From a checkpoint of a small mixture-of-experts model trained on Wikipedia.
Size: 11 layers, vocabulary 8192, 32.1M parameters.
Experts: 2 picks a token, a sigmoid router.
Below are experts of layer 8 (counted from 0) of a mixture-of-experts language model. Rows are named router (the router's row for the expert), up (a neuron's input weights, with its number) and show model dimensions 0-63. Each number is 200 + 40 x the weight over its row's rms, rounded and kept within 0 to 999.
After each expert's rows: "gets" lists some tokens that make up at least twice as much of what it gets as of all text. This comes from a sample of Wikipedia text that the model never trained on. Tokens count by the router's weight.

# expert 1
router,118,247,213,191,233,207,250,184,240,274,213,215,247,174,211,164,215,212,213,158,140,196,167,275,182,208,166,251,125,208,216,244,214,249,142,165,235,198,196,214,175,117,284,208,179,233,252,224,226,222,291,259,194,210,119,130,214,225,190,181,224,180,202,187
up0,148,279,191,211,235,318,228,207,250,191,265,165,127,157,213,256,225,163,202,162,172,234,217,167,209,136,220,156,221,127,197,134,170,263,160,113,206,184,183,166,207,228,198,214,236,162,244,111,155,195,243,199,241,181,197,183,198,208,258,175,194,92,186,199
up1,178,235,210,283,171,199,225,230,344,214,202,240,180,158,209,173,179,184,164,215,248,131,208,173,151,176,225,260,132,174,288,180,169,239,225,255,182,221,147,160,239,263,198,171,215,191,226,244,194,157,200,220,123,200,180,152,171,209,154,239,257,248,128,202
up2,233,243,241,198,241,229,185,192,104,239,249,245,272,214,207,194,119,186,202,202,159,267,213,183,139,217,173,229,243,196,202,216,185,236,197,196,229,249,250,167,199,208,172,226,237,207,226,242,231,173,248,248,190,238,178,201,223,165,154,237,207,229,254,168
up3,223,228,241,225,246,140,186,220,230,293,148,122,212,208,213,167,220,195,222,162,168,223,168,172,162,172,210,275,219,202,206,242,180,206,227,274,282,178,187,241,241,170,252,128,183,159,317,208,167,196,172,222,212,191,182,160,183,252,150,187,219,142,213,194
up4,177,185,167,245,248,209,166,174,153,260,298,114,244,252,228,248,179,288,201,245,221,205,194,231,194,251,147,255,149,195,208,228,209,255,181,180,294,182,218,175,180,243,178,171,126,177,221,228,216,225,173,208,122,216,161,95,194,265,113,177,262,117,268,189
up5,197,242,182,240,227,260,215,253,224,224,231,195,183,206,146,179,121,249,291,203,210,255,145,118,159,214,136,257,193,268,231,137,136,205,173,172,250,213,279,139,229,154,199,213,122,160,220,154,143,156,223,170,181,252,192,218,248,167,123,189,281,227,252,168
up6,185,171,191,207,227,212,228,274,195,194,266,148,172,206,128,283,176,204,138,194,170,194,165,257,130,227,174,227,156,158,78,270,164,237,190,246,242,164,212,250,217,236,175,168,144,222,202,210,197,221,227,128,264,129,211,157,159,168,229,235,183,245,202,173
up7,207,189,185,230,192,208,168,178,177,225,234,201,187,241,142,239,183,190,144,145,246,202,133,184,203,173,149,249,193,197,285,258,221,140,215,168,158,150,253,207,190,223,177,224,187,208,129,212,236,183,293,172,150,240,173,177,207,186,261,225,244,291,244,247
up8,166,174,139,212,160,188,208,163,198,246,210,187,183,208,206,224,257,223,214,109,185,179,245,212,80,223,194,164,158,99,201,156,181,240,118,208,237,144,211,171,214,213,194,185,180,166,251,186,187,274,246,107,194,220,140,165,215,239,134,192,209,192,153,184
up9,199,212,177,145,287,115,182,135,201,226,208,270,239,137,224,199,195,180,179,242,216,187,127,191,219,234,252,221,198,166,271,159,228,199,235,245,157,242,183,235,283,187,198,135,196,165,181,221,212,194,268,252,179,213,242,200,157,250,215,135,178,183,209,211
up10,154,171,133,254,187,169,210,184,190,212,183,144,143,174,236,199,200,182,216,110,237,152,196,266,226,206,151,230,219,151,245,175,184,159,201,153,194,268,217,177,203,192,199,225,170,206,234,308,244,246,238,157,261,172,164,162,233,232,184,209,261,161,246,106
up11,230,148,179,211,251,138,157,202,197,201,273,151,186,223,227,269,174,176,217,191,166,225,143,168,222,203,176,204,198,145,233,130,185,256,89,250,168,221,131,263,139,272,225,229,167,168,217,211,234,114,180,213,172,163,184,231,194,196,252,271,209,164,173,260
gets: " | ", "–", " ", "-", ".", "| "

# expert 6
router,203,180,168,218,209,174,222,112,264,267,265,145,259,175,199,194,123,279,264,215,213,154,152,243,251,234,145,220,156,212,207,204,255,280,120,268,233,188,223,269,229,187,191,144,132,158,221,198,273,135,182,183,209,200,80,251,216,173,191,217,219,222,239,137
up0,178,142,218,231,238,239,181,240,191,182,225,214,142,136,208,156,261,217,192,286,221,180,209,222,121,192,188,250,167,234,166,275,196,227,246,193,244,188,178,224,224,123,179,172,182,140,241,190,257,186,127,214,238,165,261,231,186,260,223,171,206,234,273,234
up1,198,201,300,239,141,168,237,158,244,207,178,173,218,203,204,236,160,228,208,293,199,299,185,197,188,146,207,214,212,198,252,173,201,184,159,183,212,106,228,237,218,254,172,154,213,205,205,213,258,175,154,236,165,213,203,186,204,188,212,141,161,222,251,252
up2,175,202,186,180,166,208,194,197,141,160,160,235,310,174,195,207,149,221,223,264,239,181,174,219,178,178,189,228,201,113,170,255,178,215,146,207,165,185,178,219,239,166,219,224,175,231,295,270,244,215,204,212,108,100,215,230,222,175,171,218,221,225,149,149
up3,239,169,165,220,177,180,157,147,215,208,167,217,235,144,191,154,188,188,151,149,186,181,241,184,263,180,221,212,138,149,132,290,276,130,155,212,175,266,210,195,103,165,226,182,176,193,188,103,191,228,246,201,190,108,147,185,215,220,248,198,156,151,216,124
up4,215,174,135,256,285,265,154,210,103,167,240,219,216,241,161,248,172,136,266,251,157,212,150,257,182,270,207,183,135,275,179,257,230,178,194,221,174,210,258,266,194,153,214,246,178,224,229,184,205,185,174,146,123,244,149,155,176,159,179,160,252,221,237,235
up5,191,190,174,209,174,183,177,187,311,160,144,164,265,220,244,270,226,164,183,221,199,164,163,224,228,182,262,183,168,165,235,184,184,295,246,188,195,200,112,232,193,158,161,215,285,224,231,195,245,192,195,211,205,187,158,194,215,215,151,237,153,261,249,178
up6,189,188,231,199,248,160,189,233,225,270,176,161,188,123,215,229,182,202,160,199,275,200,172,177,219,153,191,208,178,166,228,275,216,191,216,237,151,161,168,177,157,100,143,126,280,237,150,227,282,240,208,226,116,245,147,151,184,162,150,208,230,216,243,205
up7,245,205,200,259,129,215,167,182,284,174,204,220,220,221,160,176,141,117,218,271,198,223,168,255,185,201,259,166,223,195,183,219,219,170,137,216,207,128,232,181,227,188,254,200,246,175,167,168,191,180,225,139,288,240,183,228,267,284,129,183,215,272,211,228
up8,202,199,196,192,182,197,131,143,315,230,182,235,234,252,186,123,199,178,194,192,103,234,290,250,193,233,223,250,156,263,120,170,210,244,214,214,191,140,161,208,195,232,269,195,250,210,189,192,225,167,122,237,258,160,204,236,192,251,217,171,205,219,149,209
up9,231,294,237,170,287,190,220,195,135,237,239,260,180,152,221,165,263,246,220,217,139,131,164,198,164,163,157,234,215,162,251,187,153,168,199,185,239,219,298,257,232,183,247,213,161,279,165,206,227,126,231,162,204,233,172,239,139,178,219,154,150,200,238,152
up10,224,168,143,217,208,227,255,259,239,208,249,181,240,206,228,144,216,196,198,221,197,234,214,138,172,161,165,236,249,84,195,223,124,242,132,181,277,195,220,217,274,209,256,181,161,176,199,177,201,167,196,162,202,212,220,216,246,193,146,187,177,208,197,230
up11,195,266,151,225,203,198,260,239,287,200,168,163,181,211,210,184,217,204,197,134,179,181,161,214,254,203,218,211,196,286,235,232,173,273,192,157,182,273,238,168,148,275,221,189,262,204,252,254,276,221,238,171,153,191,137,149,164,224,161,150,221,160,193,171
gets: " B", " F", " N", " f", " b", " G"

# expert 13
router,197,161,152,198,205,238,225,231,220,262,222,171,251,155,209,171,167,198,219,151,145,227,234,242,184,222,247,153,130,209,145,203,252,249,166,224,194,178,133,255,208,146,195,179,147,191,269,241,195,233,183,200,194,196,175,216,186,202,289,201,223,271,213,170
up0,203,220,228,128,224,213,186,140,189,209,231,219,252,210,161,230,147,146,208,201,169,211,148,215,219,148,245,188,240,184,236,219,181,215,215,190,211,197,140,230,245,229,235,213,154,281,221,206,226,199,223,202,168,260,210,270,220,206,123,154,184,168,202,236
up1,105,234,175,214,208,226,161,193,179,170,233,237,199,201,199,187,100,141,177,177,229,230,138,204,240,208,217,258,193,254,230,212,186,225,164,212,179,151,223,169,238,204,181,208,219,193,225,251,119,222,177,198,215,160,183,179,178,195,232,241,263,152,261,258
up2,202,188,192,203,231,294,154,245,236,162,173,237,216,142,211,264,195,189,188,185,216,205,206,272,199,231,130,260,245,242,166,168,178,228,182,199,181,205,205,147,283,207,198,177,217,187,190,254,215,266,189,267,196,159,265,204,199,296,188,131,288,152,245,225
up3,151,182,194,284,169,230,195,282,240,210,214,176,230,202,238,232,230,243,191,181,169,140,202,144,192,208,184,197,189,270,228,208,230,157,128,232,281,252,170,242,162,156,190,191,201,177,218,218,270,216,217,237,217,235,167,178,165,209,217,233,182,173,157,188
up4,186,114,199,283,170,186,272,231,108,165,257,81,215,143,171,254,162,237,237,195,137,157,199,189,155,188,214,216,155,225,197,288,245,122,139,212,215,113,202,204,210,235,286,244,199,152,244,279,203,149,217,196,207,131,229,191,193,94,214,233,166,197,208,232
up5,163,194,200,145,167,160,196,170,190,148,134,208,115,137,163,220,250,148,205,178,158,192,186,201,138,202,162,156,216,213,244,245,118,322,136,193,179,166,211,214,275,150,218,198,160,261,162,171,284,211,170,206,236,208,190,146,167,185,240,214,196,210,254,251
up6,171,139,218,208,195,159,209,256,150,190,199,239,202,198,140,287,184,163,222,215,176,164,210,220,183,176,159,194,212,265,261,254,161,175,226,248,141,190,147,287,211,240,201,170,196,206,173,214,237,254,161,129,199,203,224,204,214,175,156,193,212,196,166,181
up7,211,170,233,248,221,192,175,170,157,192,230,176,181,226,200,230,209,166,253,138,148,175,236,152,188,212,221,183,216,198,161,207,207,270,219,172,176,182,167,240,282,238,257,214,170,151,203,236,220,209,197,195,193,268,195,195,167,201,208,213,176,214,211,216
up8,182,199,102,240,185,189,218,251,181,208,268,240,170,183,240,218,183,152,184,251,136,211,205,219,179,192,153,295,219,118,237,199,194,197,186,184,209,194,238,143,232,187,195,145,250,156,205,245,183,221,250,142,199,175,128,222,205,156,239,75,249,205,197,160
up9,232,157,230,274,165,187,233,220,146,151,152,169,216,214,210,210,264,213,191,235,187,184,218,135,154,202,172,133,108,215,190,160,150,275,182,245,177,122,253,212,137,172,222,218,124,209,183,244,163,243,182,219,156,166,212,191,154,213,250,200,162,237,219,206
up10,233,168,159,199,226,151,194,204,164,266,172,266,230,228,227,217,241,187,176,141,131,179,266,162,155,239,208,198,183,160,135,251,248,201,135,280,231,203,186,217,201,191,195,140,233,156,242,170,239,169,199,173,140,233,182,243,163,188,303,235,162,193,172,194
up11,223,155,240,180,210,129,190,227,191,235,177,165,275,226,106,198,213,153,187,131,204,200,199,219,253,241,211,203,197,259,125,154,199,167,239,196,185,163,212,242,223,149,212,164,212,287,193,176,226,178,232,217,222,137,220,130,156,218,233,223,157,251,172,200
gets: " the", "ing", "'s", " of the", "ed", " The"

# expert 4
router,211,180,231,171,236,180,214,179,276,235,270,178,254,251,209,149,139,202,208,190,254,175,129,285,225,187,161,177,214,218,191,288,187,205,204,226,263,132,202,219,231,182,214,114,231,184,215,158,196,179,196,304,207,168,159,233,248,265,249,175,141,232,156,226
up0,228,220,188,256,176,253,183,228,193,256,213,177,245,217,249,125,219,225,208,221,230,138,225,224,161,191,227,160,252,229,254,241,226,127,214,233,183,212,172,198,184,226,195,206,220,200,243,245,212,174,176,272,163,166,229,163,182,111,225,194,223,226,176,209
up1,247,256,182,169,192,121,146,126,264,269,235,198,231,199,265,160,201,273,265,205,193,158,223,190,225,162,242,162,209,180,107,275,184,182,107,220,133,224,251,194,239,225,267,153,183,209,242,187,240,209,244,272,192,88,155,188,238,167,224,221,158,195,205,235
up2,239,226,204,195,203,235,211,185,194,203,206,269,237,256,275,210,123,249,209,181,225,196,207,149,198,177,192,207,204,211,151,185,218,178,175,153,176,225,247,198,207,222,201,130,240,230,187,276,172,209,141,208,245,242,226,207,241,245,231,219,258,230,213,205
up3,221,172,165,218,212,87,194,182,148,182,203,170,219,162,227,291,188,159,227,165,184,200,162,267,186,217,204,221,140,204,195,232,249,221,132,182,232,197,237,160,208,149,155,176,149,250,203,240,160,196,158,218,164,88,210,183,167,256,109,184,207,214,266,193
up4,172,184,192,198,211,218,234,231,180,249,224,200,254,213,142,158,153,215,216,262,163,168,199,180,217,231,276,236,165,309,163,285,212,246,231,141,218,173,201,183,173,246,191,165,224,179,170,160,181,193,255,241,157,154,288,203,275,170,223,210,230,225,189,244
up5,191,187,227,114,261,168,176,154,239,151,170,220,206,195,135,194,210,193,236,279,173,223,160,264,202,210,266,263,175,249,187,260,201,184,187,205,155,165,206,214,205,241,215,250,159,209,189,154,274,173,159,174,224,148,166,221,208,212,185,157,204,198,240,137
up6,66,173,191,252,217,207,213,203,217,197,268,268,219,142,168,164,154,147,165,232,192,176,250,146,265,258,150,167,204,131,218,186,199,149,213,188,200,173,236,254,187,210,207,247,220,188,190,253,189,267,156,197,175,179,220,157,169,211,239,215,215,217,198,239
up7,235,194,194,183,181,168,181,157,230,160,155,158,191,234,232,145,194,138,210,199,229,111,214,211,251,236,222,238,177,196,160,219,233,264,212,192,252,221,190,221,269,142,173,204,219,144,262,228,264,158,55,312,212,107,248,237,177,240,260,165,192,174,221,181
up8,225,276,193,167,230,199,196,195,206,190,207,220,211,229,173,178,168,147,207,134,199,161,155,181,172,224,184,189,166,189,234,192,174,219,200,209,139,271,191,164,182,199,170,220,181,245,237,223,201,237,207,192,223,211,269,206,205,192,209,177,127,219,172,211
up9,262,178,195,142,202,158,274,193,168,205,198,239,228,263,221,203,196,162,232,195,178,144,188,256,196,153,172,245,151,210,175,242,160,206,165,91,218,262,151,203,181,181,229,225,207,107,201,242,195,188,210,139,221,230,216,219,165,240,248,195,208,233,263,188
up10,225,229,216,185,159,230,206,206,212,234,179,129,140,212,211,169,149,123,168,175,197,182,195,253,154,71,247,216,173,152,207,125,141,228,148,195,170,160,197,61,161,207,224,286,210,170,254,231,173,168,240,209,232,189,221,234,144,168,225,181,237,252,182,199
up11,246,132,184,154,196,133,144,174,226,193,230,181,258,254,186,186,200,240,238,196,133,176,197,182,263,117,181,171,230,200,247,208,194,222,131,211,162,147,220,205,221,163,120,206,198,213,177,175,228,235,213,149,252,197,190,143,245,148,165,143,186,212,179,224
gets: "1", "2", "0", "3", "4", "5"

# expert 5
router,252,216,190,186,199,213,175,151,185,218,220,162,286,268,191,176,180,162,223,182,141,150,255,233,262,209,78,251,170,214,231,200,220,175,204,240,174,206,194,205,229,166,177,231,224,200,240,199,182,204,203,178,267,246,167,180,263,191,178,259,231,233,257,223
up0,156,133,179,152,195,225,138,245,254,194,231,171,233,166,200,162,213,222,187,224,184,237,217,188,310,246,240,194,188,215,178,202,177,212,208,222,198,183,232,145,225,179,252,168,158,195,260,303,182,220,218,183,233,205,148,162,191,252,235,247,189,199,120,216
up1,243,196,178,206,286,139,183,283,246,212,186,207,153,206,192,165,173,122,183,132,181,151,230,196,253,192,184,211,214,232,234,275,165,274,214,293,253,159,220,139,162,223,153,153,264,214,232,214,189,223,187,190,188,160,192,160,168,262,177,270,211,225,258,303
up2,192,131,249,124,147,178,176,127,213,189,196,147,196,178,290,171,225,178,149,187,231,218,252,153,205,194,138,167,179,166,203,166,209,208,217,253,231,258,178,245,243,261,229,200,174,261,212,237,174,230,177,164,153,212,214,282,184,230,229,203,156,161,170,204
up3,178,190,150,177,183,192,209,190,244,247,177,191,281,251,219,224,152,240,232,213,163,202,229,251,187,166,168,154,204,204,189,236,208,233,241,220,142,216,115,228,148,235,123,147,147,203,177,189,233,150,185,204,181,259,162,219,162,245,200,248,126,159,272,206
up4,195,277,202,159,160,186,170,219,159,185,237,300,194,305,195,250,217,257,257,221,205,174,208,182,283,148,221,140,128,222,251,223,167,222,220,222,210,257,231,164,172,190,244,202,212,180,178,242,184,267,145,210,263,194,232,185,217,134,152,263,277,184,170,192
up5,227,257,234,210,206,195,279,186,231,229,234,222,220,220,189,190,170,215,169,164,93,205,180,175,242,211,230,157,147,279,267,236,238,227,233,281,265,193,217,204,203,171,165,165,181,193,220,269,180,260,174,169,249,159,224,224,196,240,201,251,225,194,117,123
up6,154,223,235,213,127,186,298,186,239,219,246,203,198,219,171,128,197,144,162,184,161,158,216,204,144,216,161,227,144,157,158,161,219,144,204,278,194,163,195,169,186,243,201,181,190,174,286,190,282,215,196,246,222,100,211,196,248,178,172,226,237,234,184,258
up7,222,178,144,221,184,247,220,152,203,219,227,230,224,178,182,197,183,212,219,207,242,183,177,187,216,119,163,208,150,258,171,222,184,113,179,233,176,154,191,247,249,79,249,247,240,217,137,246,183,151,249,175,218,183,96,135,186,238,191,244,150,201,285,213
up8,281,269,193,255,141,113,125,153,192,223,257,126,217,202,183,231,202,194,237,181,225,222,259,235,211,181,158,198,212,243,191,253,162,211,212,201,170,213,195,181,241,120,214,192,78,206,168,159,164,169,289,166,203,251,243,269,156,211,126,233,200,209,176,146
up9,213,183,325,134,192,145,171,228,224,190,175,188,251,226,110,250,192,257,174,224,156,150,229,212,304,211,161,232,139,214,188,217,202,162,209,176,236,191,162,226,228,106,199,229,252,135,198,147,213,197,224,171,160,121,199,205,196,174,222,168,264,234,189,207
up10,196,210,149,241,262,158,289,180,177,163,226,132,222,165,241,216,178,281,269,283,168,174,163,234,231,110,154,215,215,216,246,198,251,130,173,145,124,140,207,212,192,191,231,227,151,110,172,147,267,184,181,145,215,193,163,182,270,255,250,133,120,231,224,113
up11,294,190,162,145,215,216,252,232,193,217,196,195,259,177,214,199,175,249,178,232,232,216,143,185,231,222,186,145,295,232,233,215,141,196,193,251,199,167,235,136,276,156,219,142,207,218,176,204,212,202,211,176,193,210,206,151,172,145,220,215,241,250,201,209
gets: " was", " is", " (", " c", " were", " are"

# expert 0
router,157,180,141,194,203,187,227,136,216,248,235,187,282,197,268,220,207,186,192,197,236,133,189,228,238,199,150,295,253,202,262,251,172,254,189,290,234,203,253,161,210,201,230,178,233,222,231,294,220,181,220,226,205,193,186,143,262,177,221,275,199,195,235,97
up0,171,205,232,231,231,173,179,130,258,162,140,95,248,193,240,221,113,181,216,182,176,216,149,241,132,153,229,277,195,221,193,184,218,110,192,179,126,210,261,207,214,175,208,134,261,185,139,299,247,232,233,139,134,267,182,196,200,151,240,225,179,176,145,226
up1,165,155,228,155,292,207,236,167,222,255,194,206,251,220,217,148,228,185,228,202,225,205,196,206,211,275,115,223,270,187,167,207,159,147,180,180,210,275,231,217,153,178,259,245,224,167,198,176,220,219,240,179,225,229,223,103,177,265,163,233,185,221,208,178
up2,174,181,225,205,193,214,200,196,199,245,143,182,211,154,273,122,121,183,160,284,230,199,266,223,219,184,130,244,188,247,226,239,196,280,149,245,292,212,207,193,178,129,215,242,258,117,195,185,178,188,167,179,256,194,199,228,190,236,195,185,195,181,176,191
up3,254,189,183,195,266,242,215,187,236,246,216,168,185,226,241,166,222,212,225,226,206,288,164,217,252,169,234,199,197,217,160,168,187,181,153,176,219,215,240,200,184,173,168,219,139,194,182,182,159,200,193,179,241,235,206,243,236,245,244,213,158,309,152,182
up4,150,223,241,197,210,245,249,261,235,271,258,226,165,178,194,232,210,143,217,169,202,165,191,163,253,148,255,181,187,183,160,186,155,160,234,169,169,194,227,195,223,212,277,181,196,158,240,186,159,200,243,271,233,163,189,221,203,185,189,121,171,219,173,159
up5,215,99,237,201,187,193,237,209,260,263,187,149,254,246,204,172,117,189,100,223,225,86,197,211,226,233,219,179,195,254,158,250,211,214,161,214,218,228,178,167,203,176,225,247,116,248,141,231,230,169,189,247,171,189,186,268,211,233,222,147,198,191,273,158
up6,272,266,237,265,280,160,191,226,200,226,193,191,214,169,235,260,162,195,226,111,193,232,216,178,144,165,180,243,208,153,152,242,191,186,140,157,221,249,220,201,241,189,212,187,133,175,187,259,207,206,278,270,185,146,265,270,151,236,203,240,251,243,269,195
up7,87,140,225,178,224,171,215,121,244,245,223,195,157,257,173,186,193,172,189,212,189,252,109,285,201,220,208,208,258,94,214,171,280,299,210,190,237,158,232,289,209,159,223,193,199,257,211,187,233,170,233,177,173,128,104,127,205,165,227,229,172,215,304,226
up8,157,163,231,165,177,200,200,152,178,267,235,206,244,182,243,194,190,240,228,170,245,127,230,164,208,189,233,227,132,158,192,153,248,170,173,182,177,221,256,149,234,195,190,145,239,169,185,192,141,217,228,268,169,156,216,199,201,237,233,199,258,174,223,231
up9,138,247,253,207,247,190,189,204,212,208,269,300,245,206,182,272,205,139,171,231,150,241,166,179,207,248,154,257,153,106,164,183,228,247,177,245,264,253,180,110,252,157,225,214,218,202,166,297,247,149,280,235,217,198,158,179,193,267,212,228,220,182,155,212
up10,325,249,166,179,278,275,220,246,169,164,245,190,246,170,234,261,218,230,194,207,146,150,236,242,175,124,149,236,213,224,177,248,211,181,170,216,211,178,185,245,138,142,183,202,200,204,209,213,207,258,186,210,211,215,170,120,175,221,180,234,208,165,194,166
up11,199,201,88,301,128,271,182,183,196,236,232,231,214,226,130,143,254,168,151,184,188,118,168,214,204,173,181,176,146,213,253,197,145,272,190,200,131,140,240,125,191,203,238,183,122,202,242,238,231,154,199,183,251,160,177,167,185,207,240,173,170,130,217,185
gets: " and", " to", " in", ", and", " on", "ly"

# expert 7
router,179,202,235,202,170,216,222,149,205,225,254,229,175,242,204,189,227,160,160,234,183,165,226,199,233,179,143,298,152,165,181,206,217,249,163,177,233,217,170,257,106,221,295,237,254,194,233,237,230,210,215,184,222,221,203,236,224,196,244,264,228,193,232,218
up0,211,271,162,185,170,219,153,266,139,232,165,159,250,201,211,166,181,202,172,163,200,133,231,199,162,174,130,240,152,217,189,207,206,210,233,133,234,218,132,199,133,169,181,178,200,208,152,213,153,209,211,148,202,201,272,157,159,255,131,228,104,267,284,152
up1,221,178,263,211,197,173,259,182,202,248,267,191,166,181,128,145,166,175,251,155,200,138,271,232,181,192,194,226,250,224,153,210,188,242,226,178,269,249,169,191,196,217,242,130,223,170,143,148,167,241,177,202,152,186,206,194,171,218,241,156,188,246,211,253
up2,257,221,258,176,81,220,235,224,231,146,209,170,157,135,189,221,201,150,204,176,189,148,244,275,183,130,247,212,178,87,230,169,204,273,205,232,235,180,199,234,212,262,105,231,215,136,283,186,255,227,252,206,165,232,178,286,166,141,245,186,269,211,186,208
up3,232,244,212,163,247,169,132,194,183,193,155,191,243,290,270,212,231,231,149,219,191,167,179,163,240,220,189,187,165,163,163,286,201,208,167,181,128,228,249,94,171,230,193,180,286,197,198,287,185,220,158,221,171,240,225,223,159,195,222,101,182,192,183,284
up4,174,214,157,209,136,163,250,260,173,265,163,184,142,238,201,227,199,191,196,225,109,131,243,216,194,168,206,205,221,201,187,229,203,203,179,294,226,143,231,269,255,227,225,202,175,148,199,165,230,184,181,158,241,237,153,207,211,223,221,226,212,242,181,223
up5,227,173,182,175,91,216,191,226,271,189,191,168,288,188,229,221,149,154,143,199,181,170,206,178,233,223,106,188,160,146,250,204,219,125,149,274,156,179,239,182,199,130,279,188,231,249,187,251,210,202,220,277,267,190,232,181,170,182,162,237,187,233,268,191
up6,212,207,254,258,208,257,164,223,156,105,154,198,236,227,236,123,254,233,148,262,189,203,175,178,231,151,207,177,184,243,179,281,256,226,161,220,206,202,149,259,180,145,207,248,186,132,187,144,255,236,172,127,256,208,128,169,161,149,286,202,268,189,257,151
up7,213,245,145,165,180,177,213,210,233,184,182,206,191,204,164,181,221,187,225,154,154,180,237,189,171,149,206,186,219,173,175,163,192,287,231,160,171,144,206,123,173,199,251,173,237,178,281,195,180,119,291,140,155,206,136,171,187,170,245,210,208,196,259,203
up8,151,176,190,300,201,152,241,172,262,193,152,171,217,169,141,195,177,172,240,210,141,180,236,182,190,138,224,191,248,206,223,190,211,124,229,238,207,239,278,144,209,214,201,147,257,280,246,204,186,236,242,187,188,198,255,146,223,228,188,177,220,233,238,199
up9,165,264,209,229,217,202,259,196,224,135,193,146,242,117,158,301,179,147,181,200,216,183,176,271,173,180,149,226,204,178,120,209,165,270,157,211,127,149,229,181,152,127,134,279,203,215,202,198,185,204,190,179,181,228,98,197,192,212,173,200,183,194,175,205
up10,205,247,135,147,187,268,188,205,142,223,227,241,225,246,235,159,183,189,236,123,164,196,253,161,221,214,149,233,257,229,231,171,163,208,276,187,172,178,241,250,223,255,205,225,154,209,153,133,182,124,171,134,251,228,215,239,205,201,188,162,236,208,213,190
up11,198,249,251,228,180,186,253,250,282,209,260,151,203,163,131,203,229,137,287,202,180,242,252,197,152,115,228,197,234,169,177,205,224,128,230,187,146,156,194,183,196,184,197,205,193,202,210,224,160,171,215,149,180,162,203,161,244,210,247,163,265,189,230,215
gets: ".", ",", " for", " by", " with", " of"

# expert 3
router,203,280,194,157,280,223,172,169,149,277,203,251,280,175,181,191,282,200,236,226,183,210,214,209,168,244,155,251,195,214,175,253,209,246,211,218,244,232,168,211,266,183,165,232,148,161,155,209,242,194,222,192,155,257,152,194,238,233,175,272,165,231,231,204
up0,161,219,223,223,197,179,210,193,254,154,152,205,187,192,183,172,234,176,234,193,200,175,153,119,188,196,248,237,203,195,148,250,201,182,153,187,204,175,248,183,189,302,149,175,231,169,197,243,172,136,189,225,227,155,244,201,297,138,204,211,203,156,169,214
up1,214,168,163,143,290,264,228,151,167,196,215,254,188,150,190,221,184,219,235,217,283,218,296,246,205,249,183,210,222,257,189,131,214,154,168,181,169,205,213,146,234,162,244,184,239,201,197,174,176,245,160,194,157,159,173,237,126,195,193,158,231,208,157,221
up2,122,145,261,245,244,237,247,191,167,215,150,255,191,220,211,221,200,221,204,254,155,201,226,174,215,190,270,220,187,190,142,150,171,211,229,190,180,192,136,158,187,196,255,140,165,205,206,196,168,191,187,233,167,195,206,134,181,178,165,241,234,218,164,215
up3,170,205,236,169,189,241,182,176,158,215,184,185,214,165,156,230,182,234,244,226,189,183,174,196,152,244,205,236,205,177,157,261,229,215,209,204,184,218,184,194,162,193,195,215,193,141,49,196,239,237,215,172,146,174,167,216,147,293,244,192,251,157,211,275
up4,180,208,143,212,193,212,109,154,170,178,219,222,234,212,173,224,193,244,241,150,182,240,214,140,194,187,218,174,183,232,244,216,217,223,90,229,200,214,201,206,184,191,168,140,253,190,160,177,218,258,252,172,183,241,252,160,129,180,205,220,193,153,223,173
up5,147,170,227,158,224,254,166,179,144,250,243,193,182,238,202,187,213,191,258,142,220,188,231,190,127,227,140,206,183,186,158,266,204,188,243,88,271,182,237,194,263,191,226,283,195,256,158,196,109,189,186,265,157,218,226,166,148,214,182,205,231,224,183,234
up6,192,203,236,233,153,209,236,172,212,163,183,131,307,242,192,269,164,220,203,165,196,209,220,206,221,278,201,199,174,210,234,175,259,194,214,274,141,184,221,237,151,244,217,188,180,186,240,243,132,249,184,73,279,171,205,235,183,216,210,178,231,165,143,142
up7,241,243,246,201,193,180,160,289,143,220,205,208,180,173,148,215,251,158,196,179,116,192,183,210,247,219,146,205,148,287,156,173,229,164,250,189,104,212,114,168,221,194,204,265,221,140,186,248,286,206,141,149,165,241,215,189,214,225,239,217,181,249,176,226
up8,180,141,201,224,208,219,163,279,290,216,148,136,232,262,182,208,172,129,207,191,240,185,313,246,154,175,152,273,203,264,168,236,227,197,138,226,228,363,265,217,184,238,148,174,155,149,183,157,171,223,249,188,180,164,247,187,208,278,222,216,202,242,251,212
up9,247,140,185,225,188,250,184,249,204,188,205,259,228,212,128,184,230,143,168,240,203,136,188,219,250,197,199,208,138,157,197,197,122,252,192,219,290,212,234,230,256,144,224,236,204,264,177,216,147,206,233,238,214,234,158,153,190,243,205,167,206,301,236,271
up10,202,226,263,182,246,221,156,154,154,246,180,238,202,252,156,186,244,222,276,255,149,169,282,191,192,233,195,245,183,277,168,137,266,179,150,202,289,264,176,205,212,201,198,207,233,177,178,241,212,166,205,260,229,209,232,157,230,251,266,189,177,176,194,231
up11,143,172,208,229,216,227,147,255,169,215,247,197,210,221,171,195,169,178,226,203,162,210,150,162,211,172,134,191,208,231,220,251,244,290,250,176,192,199,152,208,242,192,191,213,185,164,181,201,241,240,123,127,167,272,185,163,188,234,93,186,184,228,102,186
gets: " |", " | ", ")", ",", " ", ":"